config = dict(
    n_experts=16,
    moe_layers=[1, 2, 3, 4, 5, 6, 7, 8, 9],
    router_score='sigmoid',
    routed_scale=1.5,
    balance_loss=0.000191,
    router_cosine_scale=20.0,
    lr_router=0.000566,
    vocab_size=2048,
    tie_embeddings=False,
    optimizer='muon_variant',
    beta1=0.95,
    seq_len=768,
    train_tokens=574900000,
    steps=8773,
)
Below are experts of layer 5 (counted from 0) of a mixture-of-experts language model. Rows are named router (the router's row for the expert) and show model dimensions 0-127. Each number is 500 + 50 x the weight over its row's rms, rounded and kept within 0 to 999. Numbers have three digits each.
After each expert's rows: "comes before" lists some tokens at least twice as common just after its tokens as in all text; "mostly gets" lists some tokens that are sent to it at least half of the time. This comes from a sample of Wikipedia text that the model never trained on. Tokens count by the router's weight.

# expert 1
router:494504477539464486552617498529540540496508357553533497481498530562546496449409521528475618505420504560479465521443413425400452531425554574565582419561431427521440525481459539512554601509523510417494485504441582492473605526544541444502510489546531585506439494553455561531609462491465451480450527551516537469431499467546456475488468521522542498509509479455561441598523494479422472489524
comes before: " of", ",", "s", ".", " and", " in"
mostly gets: " years", "ities", "ization", "tion", " year", "ction"

# expert 3
router:570645489504494421523495550543555594419508531458505468455524540553553495418419541474467545588454530572387495508518452409490466450423485483530561486525513468562502596509508477535549557535515520504499532553465599544534534554534444381556536426493530493446496532497542572601442562499579473435519526462505517456484504520553401560406542510527422421463502494421477447541489495504462467486534
comes before: "\n", "|", " ", "-", " 1", " The"
mostly gets: "),", " (", ");", ")", ").", ","

# expert 4
router:557456427492524427496529536531520488551552482454556454392572530499590545507426554447465613507415461572517451565478393504519443511416577499532604432483464476540500534471448440532544492551567426515434512544547547405501549470441517512534457488530501517446466507555508637502547554551538487481464471374461590442535450535488471491459494464556498525459493469491511428575481462521533404521551
comes before: " |", ",", ".", ")", " 19", "–20"
mostly gets: " 2019", " 2018", " 2020", " 2002", " 2017", " north"

# expert 10
router:624483451646490415446570547578517434462572445447621523498593508544605554384387603499542472581469533505520486436475490477468464445506468463537542436556546492563461552516486482475530521456458476373477484465527490471496487513468487493564450489583610507491494489538426558527518457564462468452544404498493521497515465519508482458551423519505531434504528450538517444519515527492507463479507
comes before: " |", "n", ":", ";", "1", "4"
mostly gets: "–0", "–2", "–3", " Total", " high", " medal"

# expert 14
router:570471488551485444438598511486473448457536439415498471540582456586505437477478607536462566661489552476460453482553395437523422531460598490491553430544502512506426502458498503480545561497528484483454503593526501429484550487507486502516557467506488549421532527459504553556482494474605470482452443537540548412488480510560481520466380492493514498466418514455491380564598451478523467471522
comes before: " the", " ", " a", " to", "ly", " f"
mostly gets: " its", " their", " during", " about", " more", " this"

# expert 13
router:633472424623534503553572596497455523496487541478487553601482453594577457503492521557482497592462483512492496572459451456495443444529519587510585465465551436500545554504444476465522549549571516505481475510540558486366575498398452462598456493514575528535511510468505573504468549515527476547466562466503621468456496475424471523494465516568424540493448465434492461587478549489438511524496
comes before: "\n", "-", "|", " |", " 0", "A"
mostly gets: " ==", "---|---|---|---|", " States", " British", " French", " English"

# expert 15
router:497518483620532462531646529461469513469502439476581547500560521622521466450434518480549519477481489539530409599482367487508482490464553490569507499586502475506539594514446508498488514522546482485513546569473593540484577502533554416540472452565545521458479518453434582477620528482538505490485507578499618397457550491511423537495513511481493560528554451505476430574530494469498515429575
comes before: "ed", ",", "ing", "ment", " (", " of"
mostly gets: " York", " City", "ford", "dge", " Street", " Park"

# expert 9
router:594546409576519409393523477497457544392565446444592502492491448546508521435459593540541494519380430539510468533514428503470499507491502528456480418518435516514495543434427528586491595531522443431431524533524592462470575555470568467533547442495501486486514491465470540520607528510531437447452532448527506453507541498553458510365458483525531538580467569421547451479534510492532469448502
comes before: "ed", " in", " of", " by", " to", " as"
mostly gets: " part", " work", " film", " found", " sign", " end"

# expert 11
router:595579490525464411476545510513486549441462451398536425503496499509495578459365510555510585592437507569457479541501487517589517533445560509471527423461540446518497554435471513518494501533481535481497408622546535475460528459543524513534503462542430523479462541524543555523472526505575525513461373559572594472504459474543444505433428514436461522506462429435493382464517591474498478417543
comes before: " the", "\n", " a", " The", "==", "The"
mostly gets: " was", " had", " is", " has", " have", " \""